{"n_layer": 14, "normalize_top_k": true, "lr_router": 0.000661, "norm_eps": 1e-06, "tie_embeddings": false}
Below are experts of layer 9 (counted from 0) of a mixture-of-experts language model. Rows are named router (the router's row for the expert) and show model dimensions 192-255. Each number is 50 + 15 x the weight over its row's rms, rounded and kept within 0 to 99.
After each expert's rows: "gets" lists some tokens that make up at least twice as much of what it gets as of all text. This comes from a sample of Wikipedia text that the model never trained on. Tokens count by the router's weight.

# expert 30
router:60 64 63 40 21 49 63 49 31 49 56 41 47 30 54 57 50 21 35 92 46 62 36 46 51 44 54 39 61 75 43 59 51 58 37 55 58 53 49 60 84 47 54 40 67 33 50 59 72 66 83 72 40 58 65 45 37 56 47 17 41 56 49 42
gets: " in", " In", "In", ",", " May", " January"

# expert 24
router:56 55 59 49 32 27 66 43 63 36 71 72 51 49 68 81 45 47 34 51 48 66 41 35 75 20 61 29 45 49 53 43 43 74 57 54 59 55 45 47 72 44 69 27 71 36 57 68 70 50 50 59 53 54 60 47 35 47 40 37 39 52 09 51
gets: ",", " that", " after", " when", " where", " before"

# expert 51
router:52 44 59 26 49 50 50 49 52 38 65 62 47 42 63 48 55 51 40 57 32 48 61 29 73 44 63 32 39 54 54 25 50 59 43 61 17 49 30 37 59 49 71 34 49 46 46 27 47 50 55 51 44 33 69 67 54 66 38 39 47 50 19 58
gets: " (", "{", "O", " W", "(", " P"

# expert 25
router:55 49 56 49 42 62 53 34 55 35 45 65 56 39 39 45 55 33 41 71 60 53 32 50 71 43 56 31 58 64 29 52 51 78 26 37 41 70 31 57 69 50 62 32 81 46 67 47 51 67 64 67 62 20 64 72 40 76 65 54 52 35 34 71
gets: "r", "l", "h", "y", "z", "n"

# expert 27
router:57 49 62 41 43 46 71 53 73 48 52 54 69 23 22 44 73 35 33 84 64 86 34 34 39 32 47 53 43 59 23 49 51 73 34 68 49 57 47 47 30 32 76 64 48 39 71 39 65 62 37 55 47 40 53 42 44 53 29 29 37 44 36 49
gets: " first", " New", " this", " second", "th", " film"

# expert 38
router:62 54 63 45 45 49 65 41 59 44 69 43 51 32 38 70 48 41 41 76 41 72 36 25 59 40 69 72 43 66 47 57 68 68 45 68 35 53 49 57 66 55 79 33 59 39 61 34 75 48 56 63 64 35 55 56 43 56 54 23 56 37 32 68
gets: ")", "0", ",", " 0", " States", "\""

# expert 3
router:66 59 56 39 17 24 45 31 71 37 43 58 54 50 32 55 65 41 51 73 62 57 45 53 78 34 62 39 40 66 53 45 54 96 14 75 28 70 37 29 55 38 52 38 46 49 46 50 68 50 51 47 38 41 41 76 41 63 43 40 49 57 49 80
gets: " his", " the", " their", "al", " other", " her"

# expert 6
router:54 54 80 30 40 50 44 54 51 62 65 56 56 46 43 68 49 24 47 66 28 60 51 33 42 41 76 67 61 68 38 57 45 60 41 64 58 51 53 43 56 48 58 41 58 30 64 48 59 59 45 62 70 49 66 63 62 66 50 39 21 48 18 60
gets: "\n\n", "=", "\n", " \"", " '", "″"

# expert 23
router:59 26 86 16 51 48 56 14 74 24 61 69 49 24 36 75 36 49 13 55 58 69 42 31 52 50 45 61 50 43 35 45 43 59 41 46 47 72 59 61 43 52 69 29 49 42 66 48 67 69 47 57 48 45 50 70 41 42 50 35 57 52 33 48
gets: "\"", "=", "hi", " Gu", " Bi", "mi"

# expert 63
router:59 44 61 16 44 28 60 32 34 44 61 70 28 47 54 69 48 30 28 52 60 46 42 32 76 21 60 31 40 49 37 49 57 66 40 60 42 50 46 43 53 21 52 47 55 38 59 36 46 62 81 84 29 66 54 80 55 65 27 47 36 48 31 60
gets: "\n", "in", "er", "l", "en", "or"

# expert 17
router:75 53 42 15 44 53 56 57 44 23 55 50 50 30 42 72 52 53 20 59 39 75 33 24 64 41 57 51 46 46 45 41 53 58 46 71 51 51 47 41 52 61 63 67 68 42 75 40 61 46 87 68 24 64 68 77 36 54 32 43 40 34 46 82
gets: "s", "es", "ers", "ies", "ations", "ons"

# expert 59
router:61 54 64 31 43 26 51 43 70 64 84 66 52 51 32 54 57 43 23 80 63 52 62 32 49 48 72 41 47 49 22 42 60 48 56 58 37 73 40 65 54 14 49 27 80 32 61 56 65 61 55 55 32 25 76 72 44 60 60 40 32 35 44 43
gets: " |", "|", ";", " /", "N", "\n     "

# expert 12
router:63 34 79 41 51 08 83 37 60 40 88 53 37 40 29 68 40 41 50 73 40 48 36 46 52 38 76 54 54 60 44 34 58 64 40 60 37 46 43 43 48 36 64 44 63 38 70 51 66 40 86 78 62 56 77 56 56 65 38 49 28 48 11 64
gets: " as", "ed", "ing", "d", " that", " won"

# expert 43
router:43 77 64 49 46 19 67 36 54 60 57 53 45 29 52 68 62 34 54 69 53 52 43 17 50 22 80 61 53 55 38 45 49 48 47 72 31 54 37 46 42 32 58 65 48 39 63 20 77 56 60 67 20 46 72 62 15 56 53 38 29 52 44 60
gets: "a", "o", "i", "e", "u", "us"

# expert 52
router:80 61 65 40 24 32 67 32 49 52 70 58 55 20 57 77 39 39 47 80 48 61 25 49 45 46 57 48 38 64 34 33 45 60 28 76 46 65 48 33 70 46 62 58 76 33 68 53 64 69 76 68 56 49 54 56 37 48 64 47 33 39 47 75
gets: " 1", " 2", " 3", " 0", " 4", " 6"

# expert 41
router:52 60 34 47 40 36 62 50 48 40 77 60 45 26 43 57 52 41 45 54 47 73 31 51 63 57 55 47 58 77 28 47 72 58 00 68 40 44 34 48 63 52 68 26 69 49 60 27 60 75 59 79 48 40 69 47 43 53 41 38 32 41 68 58
gets: " he", "ly", " He", " also", " it", " she"

# expert 48
router:82 50 49 52 42 41 89 42 81 49 68 69 74 55 37 57 78 19 57 74 25 51 53 42 53 49 59 56 41 57 43 48 59 51 34 76 46 55 51 71 53 31 74 26 67 46 66 44 59 57 57 81 55 47 62 79 46 58 38 37 53 36 49 51
gets: " and", " or", " that", " which", " but", " &"

# expert 5
router:64 47 63 43 17 58 43 43 56 44 61 68 44 41 39 57 82 40 60 60 41 40 41 52 64 51 67 63 40 54 43 33 67 49 25 56 48 65 33 66 43 44 41 35 63 10 42 36 63 56 56 61 41 36 86 51 46 64 42 36 38 58 45 54
gets: "19", " South", " per", "18", " 18", " "

# expert 9
router:48 55 75 28 36 53 42 39 66 24 66 60 43 38 41 66 49 29 63 73 31 49 35 30 68 42 56 27 69 52 51 37 45 65 29 65 48 47 57 66 41 59 69 40 63 43 68 50 64 56 50 51 36 66 66 61 34 66 69 46 37 44 35 64
gets: " on", " Am", " Al", " On", " Pal", " X"

# expert 7
router:43 57 52 49 61 54 67 27 48 44 62 54 51 21 33 63 72 52 18 65 69 45 17 50 67 55 71 50 27 48 22 48 45 54 55 61 27 67 40 75 58 38 60 56 64 34 56 52 62 50 61 71 31 49 59 61 39 59 28 57 29 54 59 67
gets: ":", " |", " –", " -", "′", "-"

# expert 55
router:66 76 53 03 41 17 43 41 63 44 63 60 37 35 29 43 68 39 38 59 43 58 37 30 59 34 67 56 41 73 52 43 56 67 41 83 57 46 32 49 64 39 71 40 82 48 66 35 60 53 51 51 49 42 63 65 51 68 28 39 29 50 35 69
gets: " one", " two", " three", " all", " both", ";"

# expert 39
router:65 56 69 25 33 53 70 44 71 50 61 53 56 51 56 56 75 51 27 59 44 66 36 50 36 48 47 54 28 49 33 46 63 47 18 54 28 65 45 50 64 35 49 46 65 50 64 36 58 58 47 57 38 49 53 58 15 39 63 50 52 35 42 65
gets: "t", "e", "us", "et", "it", " team"

# expert 47
router:49 66 67 52 15 47 58 29 61 44 80 69 37 50 31 68 72 30 51 66 48 47 46 37 57 53 55 42 39 62 54 46 51 57 61 62 27 52 31 50 53 37 65 34 67 43 59 35 99 71 74 61 34 47 62 67 29 94 28 24 37 64 45 77
gets: " of", " in", " for", " at", " from", " to"

# expert 26
router:67 56 62 45 39 27 47 38 62 52 52 37 38 28 51 68 36 41 33 63 42 88 33 31 58 28 63 66 45 67 41 79 73 50 40 49 48 67 61 37 38 44 62 29 79 38 52 30 42 82 61 55 64 29 56 64 46 76 55 42 28 59 39 51
gets: "ti", "si", "ni", "ci", "  ", "ini"

# expert 36
router:66 56 67 30 27 51 61 37 71 48 86 56 47 59 42 82 29 42 34 81 48 55 32 38 54 45 58 32 44 67 40 64 75 49 58 54 46 58 29 60 47 42 52 21 52 43 50 34 52 49 43 52 32 44 68 53 24 65 34 44 32 54 19 52
gets: ",", ";", " ,", "—", " –", "”"

# expert 21
router:63 76 67 41 42 50 39 41 51 30 91 57 51 45 56 53 61 40 41 88 43 78 33 25 69 39 60 65 62 46 48 53 69 55 39 44 41 75 52 63 48 41 54 61 73 34 55 36 50 85 61 39 31 58 51 65 43 60 44 34 36 49 49 44
gets: ")", "=", " =", "}", " career", " States"

# expert 2
router:61 85 53 59 42 44 60 36 76 47 62 48 55 33 56 83 73 43 29 70 60 74 40 28 47 41 51 41 45 45 57 30 48 78 41 52 42 69 47 75 38 28 66 40 52 25 75 37 66 57 62 56 40 60 72 70 45 44 73 28 38 46 31 65
gets: " years", " time", "%", " m", " km", " year"

# expert 37
router:89 51 78 36 33 45 52 30 41 47 55 72 82 25 60 60 55 35 26 65 42 55 46 44 48 58 51 39 73 52 65 50 61 81 23 51 52 64 59 63 59 33 73 21 60 48 66 43 70 58 68 62 27 53 60 71 41 57 32 35 35 66 39 53
gets: " p", "M", " t", " St", "D", "S"

# expert 32
router:57 65 78 38 40 22 63 28 66 38 58 74 53 48 50 49 58 35 38 62 71 68 24 43 65 55 56 52 24 51 37 64 59 49 50 52 29 49 34 25 61 44 57 34 61 33 71 49 49 73 47 56 70 60 81 62 51 67 34 45 32 55 26 88
gets: "0", "5", "7", "9", "6", "8"

# expert 53
router:58 69 61 49 50 34 49 46 50 55 64 54 45 48 28 74 43 37 46 66 48 57 24 26 57 46 70 58 13 68 55 53 66 55 27 74 25 51 54 52 58 30 62 24 74 24 85 35 55 65 58 54 70 31 60 45 46 55 36 27 45 51 49 67
gets: "i", "n", "a", "an", "k", "u"

# expert 45
router:62 56 73 45 40 52 82 45 70 26 69 58 21 44 55 58 76 65 46 56 50 60 29 45 34 44 76 65 31 54 39 53 63 55 21 55 16 65 29 53 53 37 61 47 55 34 51 39 82 67 35 58 48 65 55 48 35 41 52 44 39 44 34 65
gets: "'", " School", "pe", " House", "’", " College"

# expert 22
router:47 45 51 32 21 55 70 43 56 47 53 60 38 35 40 62 52 22 33 62 57 54 47 35 68 38 62 52 28 63 45 29 70 55 38 41 26 70 42 70 74 42 53 53 82 35 66 36 61 74 76 60 57 51 71 52 40 62 51 26 37 23 24 54
gets: "on", "ton", " John", "e", "y", "ley"

# expert 61
router:66 57 61 44 52 42 96 47 58 58 79 51 25 37 53 63 71 47 45 74 50 70 43 38 44 45 51 44 30 78 51 36 52 63 24 67 28 53 53 29 59 39 46 46 63 42 60 40 53 49 56 48 59 53 58 66 23 61 38 35 51 50 39 40
gets: " had", " has", " have", " not", " would", " can"

# expert 14
router:48 50 68 47 39 21 63 53 73 55 53 49 46 38 45 66 36 49 47 55 45 54 25 36 75 52 59 46 37 44 33 55 55 69 42 61 12 51 38 40 61 33 61 53 55 27 61 21 52 72 56 71 55 73 68 68 47 57 38 45 58 23 47 70
gets: "ion", "ing", "y", "ment", "ity", "ation"

# expert 19
router:49 77 53 37 42 15 49 49 61 18 68 45 41 48 65 28 60 26 36 51 43 51 44 33 41 48 53 29 45 40 56 68 59 72 49 50 44 39 38 51 37 48 69 29 50 46 42 31 83 61 77 57 61 42 49 67 51 59 66 32 38 57 18 72
gets: "|", "\n", "=", "-", " co", " un"

# expert 31
router:63 68 82 35 42 55 66 42 49 37 50 50 58 33 32 66 74 49 31 69 58 68 40 28 74 60 64 62 30 56 51 38 62 79 41 71 37 55 45 49 58 29 56 38 55 49 50 28 50 69 49 50 63 52 50 47 36 75 41 38 33 53 43 63
gets: "C", "N", "A", "B", "R", "L"

# expert 46
router:50 64 62 11 61 39 57 29 63 42 54 66 57 39 30 76 53 43 37 76 41 78 37 40 48 28 72 47 32 81 51 33 53 61 49 83 20 59 45 27 59 33 72 40 59 56 57 34 65 56 65 70 53 39 68 59 35 53 40 43 54 59 38 65
gets: " (", " A", " C", " E", " D", " U"

# expert 35
router:58 63 56 67 39 48 60 21 66 42 60 74 46 56 43 62 58 33 56 52 36 44 34 42 72 45 47 52 24 82 43 60 43 74 53 62 30 56 21 62 54 44 55 61 58 36 69 42 54 39 59 72 43 40 63 73 53 70 63 45 43 49 13 49
gets: "|", "-", " |", ";", " •", " -"

# expert 40
router:67 56 60 51 35 52 67 58 81 34 71 68 51 41 50 47 37 39 23 73 41 35 38 41 56 17 57 60 63 66 55 43 52 81 55 56 25 77 41 58 56 40 53 45 63 38 51 68 82 47 70 73 41 56 53 66 42 59 46 38 34 47 25 63
gets: " the", " The", "The", " his", "s", " its"